Experts of a small language model: vocabulary 4096.
Below are experts of layer 2 (counted from 0) of a mixture-of-experts language model. Rows are named router (the router's row for the expert), up (a neuron's input weights, with its number), down (a neuron's output weights, with its number) and show model dimensions 0-127. Each number is 128 + 24 x the weight over its row's rms, rounded and kept within 0 to 255.
After each expert's rows: a language model's description of what the expert responds to; "comes after" lists some tokens at least twice as common just before its tokens as in all text. This comes from a sample of Wikipedia text that the model never trained on. Tokens count by the router's weight.

# expert 8
router [152 106 106  89 142 139  93 151 161 126 120 110 157 107  99 125 136 130 152 168 108 123 131 116  98 173 137 140 156 161 119 152 148 119 127 104 121 121 163 155 143 140 117 154 160 139 101 162  90 114 177 156 118 161 144 103 114 106 125 112 112 150  71  97 114 161  70 145 103 121 118 135 132 163 123 168  95 114 124 112 139 137 151 163 124 184 117 108 114 176 152 150 107 105 148  88 100 101 122 110 135  85  95 140 121 119 144 152 118 122  94 141 112 129 112 158 138 125 149 149 147 158  86 139 112 149 141 126]
up0 [147 134 108 169 116 151 135 145 112 166 101 109 148 181  53 147 129 109  96 104 117 126 117 158 128 137  99 138 118  88 162 120 130 170 110 120 135 114 138 130 154 137 117 119 158 161  71 123  97 127 118 136 120 118 129 128 124  90 154 122 123 132  91 149 138 108 120 129 102 117 155 133 159  77 136 133 167 174 142 118 141 121 111 147 103 149 158 146 117 189 127 152 110 138 108 124 116 141  97  92 107  93 161 144 156  94 132 126 169 129 118  87 121 161 101 159 110 118 122 128 100 156 115 120 135 123  80 155]
down0 [125 113 140 120 131 137 124 126 134 189 127 137 131 165 109  63 162 131 110 100 127 103  99  74 125 111 102 145 140  98 134  78 140 135  63 136 125  90 122 135 130 138 116  98 106 126  99 141 115 126 146 125 138 182 105 107 149 139 103  83  75 159 168 161 145 122 112 118 141 104 118 152 135 141 127 123 145 135 114 123 119 159 138 133 101 154 140 112 143 111 131 141 134 126 140 169 169 158 110 110 150 143 179 170 123 145 150 124 159  92 177 125 154 100 114 145 100 144 111 126 120 165 131 138 104  94 138 129]
What it handles: Table country names. Country names and word or number pieces inside wiki table cells between pipes, such as Canada, Germany, Win, years in sports and chart tables.
comes after: " | ", "|", "| ", " |", " (", ") | "

# expert 25
router [113 107 141 110  73 133 167 153 116 149 164 105 136 120  94 116 130 138 109 142 108 163 147 125 145  66 156 126 125  87 121 129  82  81 117 162 128 131 137 139 167 104 163 102  95 155 112 122 128 134 120 113 141 157 116  90 158 139 149 115 112 170 123 168 130 137 147 191 128 152 110 130 113 102 128  91 121 140 136 144 130 122 115 128  81 143 101 157 167 134 133 113 154 135 133 187 108 135 134 116 127 142 105 161 133  72 153 126 110 148 180 111 118 159 110  93 106 103 131 114 135 136 154 117 144 119 142 110]
up0 [116 163 132 159 121 125 122 121 128 150 137 124 137 138 141 157 131 134 135 128 145 129 127 157  91 152 128 154 101 118  90  90 170  95 154 136 132 115 152 140 108 111 171 104 122  95 117  68 109 137 144 103  89 150  94 167 145 122  81 103 130 159 107 156  93 118 181 137 123 136 133 123 117 126 150  92 193 137 169 126 140 123 132 148 156 116 122 117  84 144 123 136 147 104 125  87 113 132 144 106 140 147  99 161 150 126 134 111 141  82 163 165 142 132 125 146  81 128 164 156  87 100 118 117 122  77 140 129]
down0 [146 163 114 123 129  96 133 148 140 112 158 103 100 129 141 152 113 108 104 107 155 124  95 149  52 159 145 130 179 109 126 131 143 126 118 105 136 143  87 103 141  96 153 143 136  94 102 149 154 134 107  77  80 162 130  82 147 105 138  99 105 150  71 123  95 115 175 150 133  87 130 148 121 160 102 136 139 129 111 146 176 137 105 121 185 168 115 107  95 108 113 163 131 144 134 166 110 131 130 163 132 149 143 124 115 158 140 100 153  97 116 126 135 139 150 138 125 143 130 123 126 126 119 111 139 145 142 134]
What it handles: Headings and quote openings. Section heading markers == and ===, opening quotes after said or saying, and first capitals of sentences or table cells.
comes after: "\n\n", "\n", ".", ").", "\"", "=="

# expert 21
router [134 134 100 150 157 179  93  97 146 156 120 120 107 120 114 151 112 140 135 126 101 102 127 108 149  97 124 131 114 148 155 164 137 148  85 135 116 164 143  96 154 142 135 138 124 177 156 118 102 114 166 104 107  94 123 131 139 121  85 135 156 153 145 131 129 130 137 110 151 174 151 128 140 119 162 114  99 119 104 161 112 151 101 130 119 113 134  83 194 148 140 146 150 148  92 100 130 134 126 139 129 163  79  70 130 139 133 127 103 118  94 118 163  68 122 149 115 153 150 151 128 127 101  86 134 155 126 162]
up0 [107 116 115 101 162 128 111  77 127  68 100 123 112 178 125 130 154  90 117 147 150 141 101 176 151 135 178 114 127 127 163 164 129 137 149 108 135 121 100  94 107 136  98 139 118 153 114 159 160  98 119  82 114 183 123 134 138 108 148 148 104 146 149  93  95 108 115 168 100 130 154 150  84 149 185 126 108 155 129 106 121 108 132 153 149 125  92 114 124 113 139 138 122 147 116 114 129 140 117 143 111 140 170 105 130 137 171 131  88 118 119 126 121 148 127 124  87 118 117 178  93 101 140 132 112 129 149 142]
down0 [119 120 110 118 121 134 114 143 131 140 147 134 147 154 149 115 142 128 110 198 163 143  90 138 133 102 139 150 154 135 124 149 105 155 110 154 171  74 128 123 118 138 138 138 118 115 126 126 128 108 156 118 127 142 121 166 107  95 105 146 132 145 115 120 165 102 152  56  89 144 113 106 128 188 128 152 101 163 108 135 125 134 124 139 125 131 181 148 114  74 134 117 100 119 129 128 102 130 114 138 144 105 128 170 143 131 146 135 119 172  79 123  98 170 140 136 132 139  97 136  94  98  86  93  91  92 134 158]
What it handles: Taxobox list punctuation. Line breaks, hyphen bullets and colons in structured infobox lists, especially taxonomy boxes such as "- Class:", "- Order:", "- Family:".
comes after: "\n", ")", "ia", "-", ";", "a"

# expert 18
router [118 104 128  71 163 126 129 128 135 112 156 152  86 113 112  97 150 150 136 168 108  93 177 105 118 124 133 138 134 138  61 137 137 106 147 114 115 135 157 148 129 109 140  95 144  94 145 133  86 175 138 145 171 178 134 117 106 137 118 138 111 101 140 132 175 109  74 139 126 112 127 145 144 102  94 140 113 146 104 137 103 128 107 143 119 157 105 129  95 160 126 166 126 140 152 135  85 120 162 109 127  82 110 151  99 137 129 142  97 117 133 169  88 126 100 139 152 116 153 105 134 102 145 152 169 134 114 135]
up10 [153 165  97 133 100 114 132 162  73 123  90 142 120 175 140 156  90 135 124 134 131 184 106 149 114 127  96  97 146 106 138 150 138 142 109 137 168 132 140  85 137 106 110 121 135 152 135  93 139 122 103 158 121 177 105 119 101 155 119 117 161 179 123 116  95 139 146 129 122 147 139 112 137 125 117  80 148 121  78  81 155 139 130 110 149 148 132 102 100 118 119  89 103 116 165 148 143 141 130 114 147 142 169 153 198 120  94 138 115 106 144 112 149 140 142  87 114 137 101 148 109 123 144 109 124 118 125 107]
down10 [155 142 166 111 155 120 151 127 107 154 145  68  91 134 107 112  81 115  89 118 161 138 133 143 105 121 116 123 119 125 144 164 183 137 157  91 105 151 112 143 165 157 143  90 151 109  84 106 132  99  96 134 178 148 136  93 132 110 155 108  97 136 130 138 168 123 112 134 128 123  95 116 133 101 128 142  93 133  90 127 166 122 107 120 126 167 119 116  85 147 133 119 178  95 134 102 156 149 141  93 141 115 115 120 185 151 156 101 121  94 119 132 147 134 121 138 132 135 131 152 127 123 128 118 104 141 176 104]
What it handles: Numbers and name pieces. Digits and word pieces inside table cells and names, such as 1(994), 2(019), 17, -al- in Žalgiris, -in- in Terminated.
comes after: " | ", ", ", " ", " in ", "| ", "–"

# expert 26
router [122 153 143 166  86 144 141  92  69 165 156  94 127 120 129 148 112 135 163 160  91 118 155  94 153 114 141 100 134 122 147 125 118 160 103  55 132 143 154 127 126  62 134 124 132 136 142 109  87 187 144 130 126 143 120 123 119 122 129 128 112 163 169 147 118 132 109 150 122  99 122 163  61  83 160 124 130 104 109 115 128 126 139 100 118 124 107  95 142 109 142 133 134 138 112 145 140  78 163 134 107 140 148 120  97 129 125 172 103 122 136 150 145 127 134 135 119 128 126 105 134 137 139 154 108 131 185 120]
up35 [140 127 136 167 148 122 187 137 104 182 134  72 167 125 121 123 104 148 127 113 124 142 127 141 122 156 124 126  98 120 159 129 138 144 173 111 142  79 141 132 107 136 118 133 167 138 111 107 213 137 110 115 119 126 128 121 137  51 153 111 115 135 155 102 102 131 145 134 105 129 146 144 119 112 127  89 165 118 108 120 131 105 105 124 141 120 113  97 140 137 156 109 129  89 136 133 153 152  89 170 146 108 163 130 122 136 128 107  86 114 120  74 136 180 146  94 123 153 112 157 120 153 131 130 108 133 121 121]
down35 [172 105 124  86 123  71 109 124 107 162 160 102 137 137 176 139 111 103 150 167 165  88 128  93 112 135 132 158  94 128  98 143  94 145 131 131 139 128 137 134 118 185 120 125 102 165 108 128 116 179 119 141 151 113 125 115 161 129 125 165 115 160 125 107  65 121 133 109 126 138  69 116 145 136 123 133 109  98 112 159 135 162 104 143 136 160 133 160 162 146 115 110 114 115 141  94 110 127 104 156 149 123 158 125 129 108 119 135 134 138 154  96 165 115 119 183 127 142 105 102 106 132 108 101 137 128 146  92]
What it handles: Openings after parentheses, hyphens. Open parentheses, hyphens and the first letter after them at article openings, such as (born, (July 16, blue-green, (surname).
comes after: "\n", "\n\n", " \"", "===", " | \"", "=="

# expert 7
router [157  89 104 119 138 187 145 128 128 187  85 149  88 130 143 136 144  94 148 108 110  92  83 132 134 114 125 135 104 145 167  93 178  98 120 160 168 132 123 119 117 149 128 132 140 110 151 103 120 138 135 121  98 115 154 132 134 121  77 148 147 101 153 120 129 118 125 102 124 154 113 122 154 148 102 119 141  95 122 107 129 162 144 111 121  90 131 108 174 134 155 168 143 125 141  68 169 108  94 125 121 140 121  91 133 120 135 149 112 127  88 134 174 107 109 171 137 172 162 132 126 113 132 145 140 138 116 150]
up1 [105 120  77 151 126 143 113 136 120 130  79  79 151 111 193 144 129 115 163 151 155 115 107 153  93 106 159 153 117 165 108  96 127  96 100 103 173 118 104 100 162 126 116 130 140 152 141 149 149 137 132 134 101 133  81 129 145 138 126  89 169 116 158 110  83 124 124 137 154 128 123 156 161 101 153  99 112 132 122 156 147 130 111 116 144 116 111  93 138 122 143 142 142 113 158 101 148 129  85 106 138 134 126 134 107 142 127  85 185 117 109 125  96 139 118 117 163 147 130 107 106 184 122 144 102 119 143 169]
down1 [148 133 100 152 137 134 151 121 140 111 147 157 129 127  92  92 137 114 117 142 129 107 173 113 139 144  95  95 146 147 149 101 144  94  98 121 140 171  78 124 102 158  97 126  84 114 150 128 159 138 117 148 163 134 139 104  77 124 118 100 164 102 148 154 148 135 153 106  96 106 162 158 127 134 126  90 157 126 115 113 157 140 119 116 103 123 147 154 123 123 111  78 101 142 128 134 184  98 106 101 125 145 143 121 152  86  66 150 118 107 148 130 155 151 158 108 133  87 126 145 134 159 159 177 117 126 141 133]
What it handles: Infobox field lines. Line breaks, dashes and first value tokens in infobox field lists, like "- Location of", "- Country:", "Born: 22", coordinates.
comes after: "-", "\n", ": ", ":", "- •", " UTC"

# expert 9
router [118 131 133 118 153 124 122 121 126 135 164 123 130 133 117 116 152  91 101 135 123 121 153 104  89 147 153 168 151 116 128 132 137 111 187 109 130 142 161 108 150  95 110 107 113 112 140  85 165 147 175 141 149 123 112 135  88  88 186 129  75  77 147 135 127 130  71 113 125 124 120 123 122 134 107 137 145 135 138 104 143 137 104 164 141 169 132 151 153 116  98 147 161 164 147 104 116 108 133 142 155 126  99 185  60 100 135 101 128 146 106 148 132 160 124 114 148 138 143  97 149 112 137 133 153 154  89 139]
up10 [ 88 129 162 145 141 114 157 111 137  97 125 121 139 140 124 100 104 166 144 155 140 153 140 146 119  94 156  88 117 143 139 106  83 123 134 170 175 130 104  88 153 128 117  92 117 167  96 104 132  94 102 167  84 137 115 146 118  86 121 158 106 127 121 161 100 122 149 141 119 122 126 112 166 176 120  92 136 133 137 117  98  98 134 115 139 123 149 163 153 100 143 151 117 136 123 122  88 115  89 130 182 136 127 178 134 103 141 119 174 146 106  97 102 177 138 141 159 153 115 123 121 135 154 133 120 140 124  94]
down10 [103 130 157  79 140 114 113 142 125 156 149  87 120 125 130 136 130 165 186 115 104  88 119  85 142 100 147 136 143  90 159  70 134 112  95 159 130 129 163 159 144  63 110 136 121 161 124 114 117 129 115 107 151 127 133  86 134 154 110  89 120 154 108  86 129 145 142 122  81 114 141 124 154 159 125 111 172 125 127 123 140 107 123 126 204 141 150 140 140 150  90 108 129 145 121 152 154 164 143 135  85 143 159 104 124 119 112 148 131 154 152 102 162 117 112 114 139 125 125 133 111 136 108 132 144 140 154 104]
What it handles: Table cell separators. Pipe separators between numeric cells in sports and statistics tables, such as " | " after a number, plus ") | " and "% | ".
comes after: "0", "3", "1", "4", "5", "2"

# expert 17
router [129 115 107 125 143  92 148 169 142  62 166 123 154 101 111 125 120 151 105 106 108 170 173 132  94 115 125 146 142 130 145 130 104 135 145 172 107 111 121 153 146  88 165 108 145 111 151 123 180 159 124 170 126 139 107 126 114 117 118 155 136 131 131 144 164  73 118 125 110 118  80 155 133 107 131 147  94 169 143 146 102 132 101 135 115 132 105 160  82 138 108 111 150 129 122 108 135 137 169 147  87  94 145 159 112 124 131 126 134 119 125 169 116 122 108 167 120  95 101 134 110 104 153 108  92 169 145 154]
up0 [143  80 112 172 147 119 173 134 144 126  84  91 113 135 124 158 113  78 143 166 152 109 126  98 108 135 107 108 111 152 155 133 112 165  92 190 129 113 117 186 140 139 140 152 138 139 120 139 183 139 141  77  77 133 170 137 136 109 141 136 131 123 155 113 125 144 126 127 121 155 126 108 133 102 123 146 112 124 123 154 101 124 100 115 106  92 147 139 147 131 122 123 147 108 121 153 149 100  59 151 109 169 158 104 132 156 127 142 134 140 138  81 130 143 137  87 165 116 126 127 107 116 145 119 114  91 122 126]
down0 [105 117 156 140 120 143 127 115 119 138 122 173  77  85  69 141 120 142 123  98 120 128 112 138 153 122 189 145 144 136 123 123 119 127  72 102 139  93 159 138  95 111  88 117 118 151 187 125 147 150 130 165  84 106 141 111 122 144 159 106 106 119 158 112 185 113 137 133 115 133 138 137 124 125 154 101 152 109 154 118 134 109 174 111 135 136 139 101 128 172 141 129  73 103 103 154  92 128 134  98 122 140 144 159 147 119 164 148 160 150 144 141 119 150 116 144 107  96 108 127 125 133  77 138 134 139  99 149]
What it handles: Line and sentence ends. Line breaks after table rows and headings, table divider rows, and sentence-final periods, including ). and ". endings.
comes after: " |", ".", " |  |", ")", "==", "==="